config.toml
n_layer = 12
d_model = 160
n_experts = 256
experts_per_token = 4
d_expert = 48
d_shared_expert = 64
activation = "swiglu"
moe_layers = [0, 2, 4, 6, 8, 10]
router_score = "softmax"
normalize_top_k = true
routed_scale = 2.5
balance_loss = 0.00109
balance_bias = true
init_std_router = 0.00875
lr_router = 0.00145
n_head = 5
n_kv_head = 1
head_dim = 32
vocab_size = 12241
norm = "rmsnorm"
norm_place = "pre"
norm_eps = 1e-05
positions = "rope"
rope_base = 10000.0
rope_fraction = 1.0
qk_norm = false
attn_scale = 0.177
tie_embeddings = true
parallel_block = false
init = "normal"
init_std_qkv = 0.0505
init_std_o = 0.0103
init_std_up = 0.0505
init_std_down = 0.00616
optimizer = "adamw"
lr = 0.00171
lr_mult_qkv = 0.4
lr_mult_o = 0.666
beta1 = 0.9
beta2 = 0.99
lr_head = 0.0103
grad_clip = 2.0
warmup_steps = 224
schedule = "wsd"
decay_fraction = 0.456
decay_shape = "linear"
final_lr_fraction = 0.0
batch_tokens = 65536
seq_len = 256
doc_mask = true
z_loss = 0.0001
train_tokens = 645900000
steps = 9856
dataset = "wikipedia_en"
Below are experts of layer 4 (counted from 0) of a mixture-of-experts language model. Rows are named router (the router's row for the expert), down (a neuron's output weights, with its number) and show model dimensions 0-159. Each number is 50 + 15 x the weight over its row's rms, rounded and kept within 0 to 99.
Before each expert's rows: a language model's description of what the expert responds to. This comes from a sample of Wikipedia text that the model never trained on.

# expert 12
Description: Word-ending syllable pieces. Vowel-led closing pieces of words such as -ure, -ate, -ase, -é, especially after a short stem, as in laureate, Tenure, Please.
router:58 43 37 60 51 62 68 45 45 47 50 43 42 61 34 42 34 33 44 73 61 60 76 45 52 86 53 42 63 31 49 41 66 75 35 11 43 61 46 34 46 50 58 42 58 56 55 63 52 38 76 61 52 44 66 58 39 11 44 54 37 44 13 75 41 72 15 37 39 56 53 54 48 33 65 58 61 41 47 64 53 58 18 54 39 73 74 33 37 54 26 54 37 58 41 61 61 44 69 70 27 59 26 64 46 48 43 69 65 42 41 78 34 28 48 41 66 71 34 54 53 76 29 42 81 56 74 67 51 42 53 64 40 65 43 78 59 45 43 56 20 52 46 48 59 64 42 44 55 35 79 63 50 42 15 64 44 63 68 46
down2:59 72 43 32 50 29 41 76 76 52 65 55 28 33 19 59 55 39 36 36 49 35 46 67 53 53 27 36 84 67 33 17 59 74 38 34 66 47 74 46 66 40 59 75 39 33 52 59 38 55 33 79 47 66 44 72 30 64 35 56 65 39 63 58 39 49 47 63 64 57 45 46 71 38 43 48 50 13 27 41 60 51 64 36 35 50 57 70 72 50 58 66 54 27 66 63 59 56 71 43 48 43 59 64 44 66 53 30 52 70 57 68 21 55 45 65 53 46 49 60 48 73 48 68 35 48 26 41 38 51 50 62 25 74 41 63 66 70 52 42 38 75 50 18 66 46 40 28 52 45 63 33 58 33 30 38 79 60 71 50

# expert 38
Description: Endings after digits or letters. Closing parentheses after units, as in ft), sq mi), %), plus number tails in tables and word endings like Stra-its, -ks, š.
router:39 63 33 65 29 78 60 25 49 45 43 45 55 44 33 23 56 62 31 55 60 70 60 78 81 60 44 46 59 27 34 63 55 48 46 47 50 33 60 32 32 56 72 43 54 63 39 50 71 22 44 44 52 57 37 47 71 39 58 49 37 68 24 34 60 57 60 22 49 24 71 57 79 25 38 66 40 59 52 35 45 64 22 34 55 26 79 31 49 48 43 35 42 56 51 45 54 54 82 57 38 41 57 42 57 45 72 51 70 51 51 30 28 70 60 45 37 65 54 37 44 51 63 34 36 37 45 61 45 30 37 46 75 26 33 81 39 61 40 53 29 46 53 73 27 69 64 45 38 58 58 92 66 45 36 42 45 69 56 25
down0:64 40 41 61 67 60 22 57 61 45 35 57 50 39 30 22 26 77 42 70 38 55 89 46 44 75 74 63 80 56 70 55 41 64 55 52 37 64 59 56 68 58 51 32 51 44 49 49 56 62 44 32 67 51 54 37 39 28 51 58 66 42 51 39 55 31 38 56 41 32 56 50 76 42 44 63 88 54 61 85 48 68 57 35 67 69 48 41 51 37 22 73 69 36 37 38 38 39 71 40 31 64 37 53 53 59 33 53 47 54 63 35 39 50 53 68 56 36 72 53 62 67 31 56 36 34 29 54 91 55 43 38 28 50 51 35 53 44 62 55 44 21 62 80 45 71 44 40 57 24 31 26 42 55 50 68 38 15 57 61

# expert 8
Description: Early word-piece fragments. Capital letters and short pieces just after a word's first letter, often following M, as in M-is-ato, O-ct-ober, M-unicip-al, Fort, Port.
router:66 53 27 76 48 40 35 77 56 55 74 54 43 55 03 49 52 17 31 47 63 55 53 68 47 13 51 53 70 58 59 44 65 35 63 70 52 59 27 60 51 43 38 62 50 36 54 63 45 16 54 55 59 44 64 60 31 63 63 51 65 31 37 67 44 47 50 68 68 42 67 41 68 64 27 28 21 48 46 57 31 38 72 55 13 35 43 31 64 45 40 61 40 51 25 67 42 47 31 44 49 24 51 13 53 68 52 44 46 70 52 55 68 45 36 52 47 45 66 44 60 68 32 30 60 56 65 41 32 18 56 74 24 59 67 52 58 55 44 60 45 48 43 76 37 44 67 43 49 57 77 45 37 46 58 59 78 59 25 51
down0:28 28 66 46 54 61 59 84 50 61 56 39 48 38 38 38 60 56 14 49 45 44 54 32 41 21 15 38 20 46 48 59 31 50 58 35 35 41 41 42 25 44 39 40 65 31 45 29 44 43 49 47 58 89 72 69 55 51 38 43 74 37 70 53 76 15 46 47 18 28 52 50 34 35 47 36 47 38 74 64 70 46 22 57 37 55 54 55 52 37 60 69 68 64 43 83 31 50 64 81 54 30 59 48 53 49 40 50 49 50 57 62 74 38 37 54 46 49 48 54 75 52 26 50 58 52 70 56 75 86 55 54 60 63 55 56 30 70 45 50 60 44 44 82 50 67 56 44 63 34 45 48 60 66 70 62 32 39 58 64

# expert 28
Description: Scientific and taxonomic suffixes. Word-final pieces of Latin, biological and chemical terms, such as -idae, -ensis, glycol-ys-is, rivar-ox-aban, often in species infoboxes.
router:30 33 62 54 37 46 76 61 23 40 49 32 49 60 34 40 66 61 65 71 30 63 43 72 51 58 48 51 64 27 44 45 58 70 60 46 36 39 64 33 68 50 37 68 15 49 38 21 55 59 55 60 39 14 18 55 63 45 59 66 54 50 36 48 42 46 48 74 74 73 69 67 40 42 64 59 59 51 45 20 55 59 47 64 24 41 40 39 49 73 52 44 45 45 42 38 65 58 43 32 31 51 27 27 32 26 81 32 37 26 56 33 36 20 69 34 31 17 55 62 68 57 57 48 60 67 36 64 49 59 71 37 65 40 57 33 41 56 54 61 36 61 31 45 41 50 69 63 81 59 39 70 29 48 55 49 61 74 55 54
down0:61 30 72 62 57 59 58 24 43 36 44 43 41 43 48 23 48 61 54 63 21 39 35 66 47 24 56 57 46 42 58 38 76 85 36 37 33 48 73 54 62 41 43 60 49 77 32 20 54 50 60 51 46 22 41 33 63 65 82 53 36 72 67 15 39 38 43 40 65 64 56 35 08 53 66 60 49 43 47 60 29 74 56 45 20 50 45 48 24 34 52 39 44 73 53 48 53 46 32 57 67 44 51 36 30 43 79 43 63 29 52 47 68 64 47 48 43 30 47 72 29 48 40 23 42 47 56 63 50 49 84 49 28 33 43 53 64 50 73 57 43 75 47 71 41 71 50 41 67 47 34 49 60 54 30 40 56 67 50 76

# expert 29
Description: Temporal clause conjunctions. Subordinating conjunctions and opening prepositions beginning clauses: when, after, before, because, until, where, sentence-initial In or On.
router:45 47 53 27 34 52 44 75 50 73 40 48 48 52 48 41 35 68 74 28 57 66 69 33 60 57 68 45 36 49 15 65 53 49 26 59 61 40 38 52 25 43 55 48 39 49 59 29 38 90 30 39 77 36 63 40 57 44 52 64 70 41 41 60 19 69 53 37 61 47 38 63 41 52 72 34 43 54 47 49 73 49 54 55 16 34 32 45 47 48 41 34 68 54 47 66 67 41 63 77 27 56 71 38 69 29 79 48 49 63 47 41 62 29 68 48 70 46 69 10 52 40 57 28 34 40 53 63 65 25 66 43 41 45 56 45 57 44 54 11 64 34 47 53 61 51 39 64 31 66 47 49 70 57 67 39 31 51 23 17
down0:62 52 55 60 44 32 61 44 46 46 79 43 47 50 46 78 56 40 34 37 45 35 39 62 33 36 48 60 59 48 51 59 38 69 50 66 38 83 29 55 42 27 44 67 44 50 48 76 57 41 76 43 31 44 68 69 36 53 48 54 51 38 49 39 69 43 34 42 65 37 67 59 53 52 80 65 27 23 63 78 76 33 32 45 34 61 43 39 69 84 81 55 21 00 38 34 62 51 34 26 72 33 41 42 44 38 57 39 35 52 64 44 63 53 38 59 47 24 68 67 58 55 59 62 69 53 56 75 29 61 38 66 61 66 69 60 66 55 48 45 57 35 58 57 57 45 39 27 57 41 50 35 43 39 60 58 58 28 49 38

# expert 59
Description: Taxonomy name initials. Capital letter starting a genus or taxon name after colon or dash in classification lists (Order: Lepidoptera, Species: O.), plus asteroid designations.
router:63 55 40 49 39 46 10 50 49 22 81 39 44 56 22 37 61 30 47 57 66 59 33 52 62 63 44 58 83 58 63 51 59 60 72 75 67 49 37 32 66 56 62 47 58 60 26 44 43 52 60 35 38 54 41 55 35 53 62 57 74 49 34 69 68 61 66 56 59 69 42 35 56 44 48 55 37 57 28 56 55 38 37 26 33 36 61 57 38 21 38 77 40 40 48 42 58 57 75 33 60 55 56 48 41 75 47 17 26 46 81 34 39 56 63 43 56 27 38 73 65 55 72 13 63 38 45 81 39 41 54 69 63 41 56 51 11 40 48 53 48 65 45 70 58 42 74 39 57 54 35 67 33 31 60 44 80 53 57 71
down0:71 33 37 36 54 61 36 41 40 37 55 26 35 31 37 49 64 22 20 56 42 52 66 36 62 61 53 35 41 39 72 70 55 70 26 52 71 32 53 64 66 38 47 49 33 41 54 45 52 43 66 62 45 27 39 61 32 53 54 43 44 60 58 59 38 61 57 54 23 37 38 59 78 52 61 29 34 65 33 63 36 48 48 19 36 11 73 60 57 13 67 52 58 25 93 31 48 14 61 40 38 41 55 22 65 39 51 65 49 59 52 49 49 45 50 52 45 41 56 51 40 66 43 90 50 58 65 52 01 49 32 38 53 66 49 48 55 44 30 55 32 68 48 50 44 55 63 48 49 38 47 53 75 25 36 36 49 41 58 60

# expert 9
Description: Accented letters, infobox units. Accented letters inside European names (ö, ü, ø), capital U/O, currency and unit tokens (€, £, ft, /km^{), and football loan terms.
router:53 56 34 43 50 26 48 26 65 57 78 33 29 14 40 56 47 35 63 06 38 34 32 56 60 33 49 62 53 57 55 37 50 66 35 42 76 64 41 61 42 45 51 54 78 60 30 60 41 39 52 80 69 57 52 69 48 50 51 47 41 61 28 64 30 62 47 27 57 44 38 20 30 51 57 57 48 50 74 68 47 64 57 54 36 39 44 56 27 55 56 45 41 45 63 58 49 66 37 49 35 37 53 54 59 55 66 30 76 41 71 38 72 75 59 32 35 54 32 55 53 28 59 34 35 53 65 60 63 67 44 92 38 36 38 79 26 56 44 47 32 19 30 61 74 61 45 39 48 34 78 59 70 41 43 32 72 33 59 60
down1:69 78 36 66 31 43 47 66 76 69 40 69 52 55 65 57 43 45 62 53 35 44 59 43 61 41 40 51 22 35 80 53 49 55 33 48 50 57 43 66 41 59 52 47 57 32 46 45 70 57 58 55 37 54 66 37 57 42 60 65 56 61 42 24 80 22 49 60 43 64 62 47 50 34 45 44 59 25 31 28 47 44 49 40 92 34 73 72 39 08 73 59 61 38 67 32 43 44 42 50 46 33 28 50 22 53 56 40 52 53 51 27 49 58 56 60 13 54 22 38 65 41 36 37 24 29 56 77 44 62 52 56 52 68 55 60 52 38 33 39 58 39 35 37 53 30 27 31 73 33 59 32 39 67 31 87 28 34 42 46

# expert 19
Description: Non-Latin bytes and symbols. Raw byte pieces of non-Latin scripts (Greek, Thai, Arabic, Devanagari, Japanese), plus math symbols like }, ^, √, and capital X.
router:44 48 54 77 54 38 64 50 73 54 34 10 53 10 38 44 28 78 42 42 43 47 44 23 73 32 33 58 41 63 40 38 60 58 67 44 34 66 37 48 32 67 53 48 62 51 55 62 34 73 45 20 53 25 18 51 57 53 62 30 38 42 62 33 60 65 49 45 52 37 53 38 61 36 62 69 30 42 49 41 26 28 56 21 21 32 40 45 53 41 45 56 41 61 57 23 43 53 36 46 54 26 35 67 45 50 72 70 51 51 28 58 24 40 30 26 17 68 43 68 48 52 55 45 51 79 64 43 40 57 47 77 61 40 61 65 43 49 66 51 26 72 62 66 78 47 67 60 60 50 62 49 64 49 31 55 45 33 69 34
down0:48 39 39 37 66 41 34 34 56 44 74 46 91 35 84 45 41 39 64 57 57 37 52 41 40 37 53 51 30 30 55 67 38 64 67 48 63 14 26 41 69 67 86 47 58 44 68 60 48 34 27 22 46 46 80 53 85 52 16 60 65 42 47 43 43 59 37 60 46 78 32 67 52 21 46 50 46 42 43 49 59 48 38 24 73 59 52 41 39 59 32 51 22 54 50 24 40 48 53 68 63 52 82 34 62 46 61 64 61 12 31 26 57 51 43 44 51 44 57 53 37 48 47 54 32 50 60 46 46 54 58 50 46 57 49 33 44 44 50 47 53 64 50 71 24 40 68 23 47 63 57 70 37 91 67 57 57 64 47 57

# expert 17
Description: Word-initial prefixes. Word-starting prefix pieces of longer words like re, pro, ex, pre, post, sub, semi, inter, as in semi-final, reside, distinguished.
router:38 86 40 38 59 28 44 71 34 55 48 59 44 53 72 38 64 47 46 45 64 19 46 41 46 74 12 36 62 75 56 15 40 51 22 64 50 55 54 59 70 37 39 33 64 61 58 63 49 48 42 60 18 64 70 43 18 77 21 43 40 48 28 54 71 53 60 39 46 45 40 49 67 48 38 20 31 70 39 44 64 42 65 50 47 67 22 43 39 44 45 43 58 41 60 76 57 25 70 41 66 43 76 52 34 63 46 57 66 78 56 47 37 51 52 69 66 21 43 60 40 54 43 44 63 53 49 22 45 60 53 78 30 65 44 38 57 69 55 44 52 71 45 57 67 54 49 56 68 19 59 27 68 41 51 46 32 43 65 61
down6:53 74 66 38 37 45 62 79 46 45 48 25 29 58 54 76 39 42 91 62 42 46 52 55 68 75 60 42 51 54 47 30 56 29 35 72 59 62 60 36 25 59 47 65 51 43 62 40 39 60 25 55 34 77 68 23 39 47 53 49 41 58 72 57 25 71 34 41 69 81 45 45 58 14 43 55 38 72 54 49 67 69 61 45 44 35 54 31 47 50 60 45 57 36 60 47 71 58 47 55 66 62 43 51 57 35 53 22 86 44 51 30 46 54 70 63 62 32 60 33 44 36 58 33 35 36 51 18 70 52 34 39 56 55 19 78 58 64 45 30 60 72 48 81 73 43 48 50 69 33 58 56 24 46 77 50 53 61 47 58

# expert 55
Description: Family and personal roles. Kinship and personal-role nouns in biographies, such as son, daughter of, wife, married, friend, plus occupation suffixes like guitarist and politician.
router:39 45 55 46 67 42 44 84 35 33 63 42 54 57 57 66 26 66 67 56 16 49 42 47 26 37 42 71 25 40 40 28 45 73 50 47 44 48 49 42 58 28 53 61 31 45 56 41 50 27 46 55 64 39 30 51 45 18 45 33 17 60 32 21 20 53 65 53 60 30 43 53 41 57 48 37 75 64 20 31 46 24 31 55 65 42 25 70 46 21 50 42 50 53 32 61 58 52 50 26 53 60 37 26 44 32 42 34 48 69 72 69 40 42 55 55 68 44 52 68 47 25 77 49 59 50 48 49 68 64 23 38 59 48 46 77 43 47 38 66 44 66 52 60 75 66 66 43 46 22 50 69 33 59 53 38 75 51 36 82
down0:32 66 29 33 35 56 47 71 57 55 46 35 49 54 49 28 13 64 50 10 47 52 34 59 43 51 35 53 72 41 22 24 66 33 55 48 56 45 53 33 29 51 35 65 27 43 32 24 64 59 39 81 41 37 46 44 45 48 17 67 49 41 64 39 35 45 47 73 64 74 67 34 47 74 93 49 53 59 46 53 30 46 53 75 42 41 51 46 55 36 36 64 40 61 51 44 29 28 62 50 42 43 55 48 67 43 81 27 45 64 51 54 18 73 61 32 52 58 46 60 71 43 45 53 26 49 48 61 75 73 73 35 49 43 44 52 58 65 48 39 42 36 49 58 55 71 29 22 36 70 30 58 56 64 70 24 38 62 49 46

# expert 0
Description: Accented letters in names. Accented or non-English letters and pieces inside foreign names, mostly Hungarian, Czech, Romanian and French, such as ó in Csapó, ë in Citroën, ț.
router:34 32 54 52 27 44 69 39 55 38 37 32 39 22 50 44 22 60 33 15 49 57 23 56 42 48 37 54 70 60 19 30 59 60 36 04 56 52 39 53 28 71 54 50 39 62 34 51 29 62 31 71 43 87 21 65 34 57 53 40 35 59 35 50 70 57 40 52 74 40 64 80 46 58 75 67 83 37 71 27 36 60 44 30 40 55 53 36 48 78 55 24 38 49 66 56 66 61 37 20 40 35 33 67 34 39 54 46 43 37 54 44 46 39 47 45 41 48 39 58 67 30 35 49 39 59 63 65 47 46 27 77 37 51 59 54 44 43 46 49 32 52 35 48 71 39 65 51 59 41 61 39 47 47 32 49 54 43 82 41
down1:43 48 39 42 40 36 48 44 50 56 50 42 59 48 78 82 56 59 13 06 23 76 51 47 53 51 71 47 43 42 61 76 41 47 58 51 44 38 48 73 47 27 39 60 34 64 45 50 81 34 49 66 46 69 42 49 35 37 66 83 61 44 37 41 49 60 70 75 27 84 50 38 67 67 61 47 66 42 58 47 31 48 48 64 76 41 29 45 54 41 41 49 57 64 48 51 66 46 49 68 47 55 67 53 37 67 56 53 55 39 34 68 51 55 27 28 47 69 58 57 68 28 51 44 38 43 93 53 65 84 36 55 38 35 38 32 42 57 52 28 44 32 71 58 58 31 55 50 31 49 61 46 66 47 65 65 17 77 79 49

# expert 50
Description: Prepositions after verbs. Prepositions following a verb or noun, usually before the, such as on, at, for, from, around, between.
router:63 70 27 35 22 72 44 47 44 69 46 44 42 42 51 22 69 67 43 17 80 51 43 34 66 35 54 44 34 42 41 60 70 57 43 66 27 53 42 54 58 33 40 74 51 73 56 66 70 56 41 31 37 54 39 51 49 50 44 35 49 54 63 50 44 69 39 27 74 61 30 62 19 53 63 22 55 69 56 39 47 45 60 62 40 26 61 62 50 31 54 81 66 41 49 71 78 51 63 58 30 33 69 40 61 21 44 46 41 37 37 65 55 50 39 79 68 36 66 35 39 59 54 54 24 56 36 40 41 26 41 57 51 37 40 27 64 43 53 21 59 42 43 35 37 31 76 40 43 65 45 46 57 56 75 78 15 57 42 34
down1:63 75 37 40 46 41 28 53 75 80 38 52 77 33 32 65 44 51 50 20 40 69 57 21 59 43 51 47 42 62 37 71 89 50 70 42 70 62 71 54 49 57 60 42 46 42 31 51 57 57 52 51 49 30 37 55 45 51 53 36 26 26 64 53 54 71 52 57 38 46 55 46 40 26 57 44 61 73 66 41 43 33 57 78 28 48 47 67 37 38 66 73 72 75 51 39 49 48 57 50 23 34 60 29 56 42 35 61 50 58 47 26 36 66 17 47 29 64 37 25 43 47 53 40 57 65 68 46 61 50 69 47 33 73 41 73 85 52 62 48 34 67 23 63 67 60 50 55 57 24 30 73 45 59 46 15 41 32 34 43

# expert 14
Description: Table header cells. Pipe-delimited table header cells in standings, election results and episode lists, such as | Pos | Team, | Party, | No., Votes.
router:30 50 38 51 42 41 65 30 75 58 23 56 36 44 45 52 24 49 61 55 53 54 54 48 74 36 49 34 58 45 59 24 58 49 55 74 74 55 47 53 52 38 57 64 62 58 71 44 26 52 39 54 68 56 44 50 61 54 68 52 32 20 50 67 22 46 56 24 27 51 50 44 61 89 81 18 30 42 34 57 57 35 52 71 60 56 49 73 47 48 39 35 62 63 71 22 47 50 32 39 47 50 55 57 41 77 63 44 68 56 45 61 49 31 81 60 70 50 38 30 28 61 46 64 28 80 31 89 74 67 72 53 37 58 39 71 47 61 54 59 39 45 76 59 70 48 27 33 21 37 37 31 60 54 55 44 37 44 43 63
down0:63 16 55 52 49 65 15 51 22 41 64 66 41 50 26 59 63 53 65 52 37 64 34 81 35 50 72 47 45 64 37 62 33 61 39 71 47 61 31 58 64 42 71 54 59 48 51 72 96 55 42 39 48 44 69 49 55 46 54 42 49 41 38 24 59 52 56 39 63 41 39 73 61 49 29 38 71 46 60 57 51 63 28 61 38 83 74 37 64 46 46 60 54 42 52 53 54 58 54 25 40 17 38 38 40 29 49 42 46 22 75 67 65 83 41 52 43 37 48 63 48 55 77 48 50 36 64 42 48 39 27 86 60 73 13 54 50 40 47 40 54 55 61 55 32 59 72 59 73 53 34 33 39 26 58 56 47 41 39 24

# expert 45
Description: Adjective and participle endings. Adjectives and adjective suffixes after is, a or most, such as able in suitable, ized, important, popular, known, similar.
router:32 53 40 53 74 49 20 46 32 32 58 91 57 74 47 50 60 43 49 53 38 54 80 30 41 48 60 32 44 27 65 81 63 66 68 31 16 59 61 64 56 65 27 78 26 53 55 33 40 43 53 38 34 22 45 35 59 60 69 42 81 55 74 30 44 42 39 47 25 55 33 48 37 35 36 46 54 13 60 52 39 66 59 37 51 45 57 48 52 42 36 29 77 51 39 42 49 37 36 60 43 53 36 47 52 53 36 69 56 32 23 50 72 49 47 59 52 34 52 19 46 29 55 61 35 59 73 44 66 46 31 54 70 39 59 46 54 42 32 79 57 60 55 43 58 24 41 62 49 46 65 71 52 48 32 86 29 39 59 47
down1:44 36 57 58 64 54 57 68 78 49 58 40 51 60 36 29 45 44 52 23 53 40 55 33 51 64 59 62 31 20 43 78 68 24 40 59 03 35 44 31 45 61 79 46 45 33 64 56 28 57 66 27 51 36 56 38 39 63 40 47 48 19 51 56 55 48 44 43 25 15 51 47 49 20 59 31 60 61 38 44 35 37 52 58 65 25 61 35 13 29 45 53 72 60 69 66 72 22 45 59 65 64 56 67 60 42 30 50 45 38 37 53 60 44 68 52 67 64 60 41 65 51 53 27 38 65 37 40 58 39 26 32 64 44 62 65 37 43 37 58 72 67 53 26 62 60 39 65 49 25 27 48 62 51 20 50 56 34 58 73

# expert 51
Description: Non-Latin bytes, name starts. Raw byte pieces of Thai, Greek, Vietnamese and CJK script, plus opening pieces of foreign names such as Ar, Kh, Ol, Ag.
router:43 60 60 61 56 43 36 56 34 38 43 33 63 21 28 43 58 60 65 31 56 36 42 47 36 19 27 26 83 52 39 36 63 55 22 68 46 58 58 54 60 62 28 60 67 74 60 43 35 43 74 57 19 63 45 49 24 64 61 24 47 46 59 40 68 36 44 56 35 42 48 53 62 53 19 60 68 49 63 40 47 30 31 65 44 38 56 58 15 38 78 08 80 49 62 63 67 57 41 27 77 51 54 60 47 71 64 57 76 56 55 56 33 40 41 58 47 66 41 52 62 49 53 43 59 33 71 60 34 65 52 58 41 49 74 61 21 61 44 71 46 77 47 62 38 55 69 55 76 56 50 62 57 47 53 26 62 22 47 54
down0:36 54 74 80 34 64 36 55 20 34 21 56 53 59 31 67 10 25 59 57 23 59 50 64 39 47 56 43 38 65 42 22 49 50 58 48 71 59 78 53 41 62 77 34 41 48 43 42 57 62 54 49 60 61 43 63 74 48 72 68 49 35 08 43 66 71 75 44 59 30 60 27 70 49 51 47 46 26 54 43 47 36 46 47 30 68 82 82 40 46 31 68 36 31 31 46 55 41 39 52 52 60 61 61 57 42 69 69 41 54 68 65 21 37 45 37 24 70 76 56 30 53 48 41 70 28 53 35 75 58 39 44 63 54 61 49 63 54 45 49 59 19 54 51 46 32 52 63 53 37 60 36 32 48 64 44 53 64 42 57

# expert 33
Description: Table cell contents. Short entries in pipe-delimited tables such as country codes (USA, ENG), positions (MF, DF), dashes, the · separator and zeros.
router:33 57 47 43 24 45 76 27 76 75 30 35 51 43 24 42 51 63 59 73 25 52 31 43 58 55 58 32 17 56 56 45 85 73 58 77 58 41 60 32 35 42 49 81 51 39 69 61 21 65 71 46 44 34 40 60 77 61 65 49 29 45 42 49 55 59 49 64 55 39 45 81 66 64 45 33 57 46 62 29 42 57 49 54 87 52 29 55 58 24 21 36 50 31 60 60 51 49 37 40 91 46 58 63 53 70 61 48 60 46 46 51 33 57 45 51 31 59 38 56 37 77 59 38 40 65 57 80 65 35 54 40 34 38 56 56 25 62 68 73 62 57 58 62 77 55 58 44 54 49 43 66 58 70 46 67 46 41 47 69
down0:35 78 49 45 26 41 35 73 48 71 59 53 56 58 44 64 72 69 34 28 55 67 62 29 71 65 73 39 78 50 46 62 64 31 59 47 77 73 23 52 44 83 43 62 76 63 68 56 39 20 47 26 60 40 71 70 58 49 61 60 33 36 58 40 64 43 37 65 40 60 71 62 54 23 36 48 37 71 56 43 51 68 46 58 40 41 75 23 63 44 50 74 55 65 55 46 68 41 40 48 67 57 51 59 69 49 47 44 61 54 59 62 45 50 38 87 47 67 56 46 41 50 62 69 64 65 29 54 66 76 37 56 62 43 26 46 42 36 63 64 44 42 15 42 44 38 50 65 12 51 53 53 61 40 37 45 81 66 67 70

# expert 49
Description: Creative work and professions. Nouns and stems about arts, media and professions, such as film, book, music, design, journalist, lyricist, Architect, Editor.
router:44 43 74 40 64 44 61 60 21 36 33 63 50 32 65 58 65 65 52 67 28 55 30 32 61 46 31 38 50 36 49 39 49 59 50 76 59 37 48 45 58 53 64 58 33 58 65 64 47 34 40 64 61 75 38 44 44 20 48 53 19 41 58 37 47 42 78 77 71 58 63 58 70 62 12 46 37 39 56 52 67 53 70 45 70 60 29 28 76 40 47 31 52 59 50 69 27 52 44 58 60 46 37 32 36 51 67 47 62 38 82 61 36 32 32 30 31 57 49 53 84 40 58 56 73 54 50 31 80 74 42 54 45 53 78 76 41 62 47 78 71 29 54 57 39 64 40 53 68 34 58 39 23 46 67 52 69 32 32 62
down0:47 71 58 59 51 21 64 67 76 40 64 38 52 26 35 56 22 60 47 57 52 45 27 61 36 53 32 45 57 54 56 47 38 48 33 55 33 42 51 45 18 27 82 50 66 47 66 64 45 66 32 62 27 75 53 39 36 63 63 46 40 61 75 55 36 42 44 49 77 51 55 44 76 41 41 44 39 45 68 58 40 56 53 73 48 51 51 62 44 44 51 43 46 28 31 43 39 51 51 42 38 36 47 18 30 56 51 47 49 86 49 60 49 61 52 42 62 47 56 36 65 13 25 53 46 86 44 77 54 38 63 57 32 70 46 61 35 47 60 78 16 48 70 46 31 79 67 34 79 67 61 76 49 72 59 52 45 80 50 25

# expert 39
Description: Word-final endings. Final pieces of names and nouns, especially le, se, es, ce, as in Maple, Gentleman, Grosse, Beatles, Aberdeen.
router:63 24 43 51 41 58 52 53 50 40 46 51 17 75 54 75 41 40 50 66 37 46 53 66 71 71 55 34 79 40 41 40 45 30 30 21 53 34 32 34 57 43 54 61 30 53 35 70 52 62 48 55 47 38 46 52 64 65 68 36 28 24 28 52 67 25 62 38 38 26 52 41 58 45 75 57 41 18 63 51 48 73 61 36 43 59 50 62 30 51 51 52 23 34 38 25 40 31 49 52 23 45 33 78 35 72 35 40 30 54 29 38 45 30 81 75 69 41 58 60 33 63 65 51 73 57 38 66 29 29 32 42 55 68 46 34 74 46 49 53 38 42 37 46 35 53 56 58 46 30 38 64 44 32 21 67 32 69 72 44
down2:52 85 47 53 42 28 61 72 65 53 29 44 63 57 61 70 74 39 49 65 56 87 32 39 58 33 53 64 41 72 56 42 61 44 42 70 52 61 66 62 40 67 45 33 47 62 46 34 71 65 72 51 42 33 37 31 50 56 22 46 80 68 45 47 44 64 47 41 58 98 01 61 68 57 39 69 49 56 62 24 35 37 48 61 62 56 72 65 45 56 13 39 48 49 61 37 65 32 31 57 32 61 13 54 43 51 36 79 56 50 40 37 55 36 61 38 67 34 57 35 37 56 61 58 46 56 42 64 42 67 18 66 43 68 59 52 22 61 65 46 58 49 44 57 56 33 30 36 44 54 58 49 36 52 54 51 61 31 65 57

# expert 15
Description: Closing brackets and quotes. Closing parentheses and quotation marks ending a parenthetical or title, often fused with a comma, period or table bar, as in ), ". or ) |.
router:14 72 29 46 41 54 72 50 66 56 21 51 59 57 83 52 37 58 62 48 56 44 36 22 63 40 38 57 26 67 55 53 53 56 53 66 57 41 45 82 12 56 60 68 64 54 66 57 40 58 38 59 31 42 27 36 81 51 57 33 19 40 40 27 40 61 49 48 61 63 39 64 49 30 30 56 73 72 55 62 49 13 49 42 35 65 79 29 75 48 50 43 19 46 35 37 42 42 36 52 34 40 26 42 46 24 50 68 57 21 40 62 25 45 36 43 29 67 53 75 38 63 51 68 33 49 50 29 55 58 68 53 58 39 35 49 65 67 72 41 47 54 46 56 32 54 42 45 26 60 34 57 52 51 58 42 32 61 39 67
down0:79 44 50 53 48 75 24 43 12 19 32 65 65 76 53 65 53 57 24 43 59 60 46 45 77 53 66 37 58 42 76 35 57 65 34 36 69 47 34 63 38 68 43 47 52 52 45 63 50 16 36 39 52 69 61 50 30 48 32 28 56 65 68 57 39 59 59 41 40 47 38 55 43 38 51 67 43 50 51 54 56 32 27 62 52 23 59 51 70 58 71 88 57 10 70 54 71 51 61 52 37 47 50 57 47 77 27 28 54 52 46 44 49 43 57 47 65 34 60 42 58 22 50 51 85 47 50 50 39 50 58 46 47 19 55 36 56 28 37 40 13 64 97 58 51 40 62 27 59 50 53 44 65 55 47 50 40 53 52 32

# expert 54
Description: People nouns and pronouns. Object pronouns and plural nouns for people or things at phrase end, such as them, him, people, children, countries, plus list labels like - Starring.
router:47 36 48 80 56 70 31 39 37 45 11 57 24 47 58 60 61 87 54 62 23 40 51 43 51 14 69 32 46 44 59 55 77 59 38 73 44 66 40 62 38 41 57 53 47 46 50 66 33 32 60 37 61 35 37 34 46 35 72 51 39 53 29 31 26 54 44 46 68 22 48 78 79 66 69 70 51 52 62 48 56 26 47 47 58 55 42 55 51 29 42 32 66 53 59 50 21 45 46 39 38 74 53 68 54 29 56 32 65 54 44 42 40 58 76 36 55 55 60 26 67 37 79 70 33 41 73 26 56 54 35 57 35 61 41 40 55 67 50 55 51 62 68 76 49 73 47 34 69 37 66 41 75 25 64 41 48 61 69 41
down0:81 35 73 36 42 53 43 56 65 81 55 49 85 36 33 66 49 50 63 55 50 67 63 43 77 51 73 48 51 64 37 35 31 53 39 21 45 53 74 45 23 27 74 58 51 51 80 62 55 56 39 46 64 60 35 73 19 50 38 67 50 73 49 38 34 68 58 57 49 58 67 72 49 50 35 60 62 68 46 61 65 42 67 33 29 43 17 59 46 28 80 58 29 47 31 85 36 66 45 60 48 61 52 60 63 69 58 60 37 49 21 53 75 47 54 55 35 66 39 66 64 48 32 28 67 58 62 55 41 34 39 62 42 60 54 34 27 47 43 41 68 66 50 70 63 73 45 25 47 37 54 39 64 52 63 36 22 60 41 60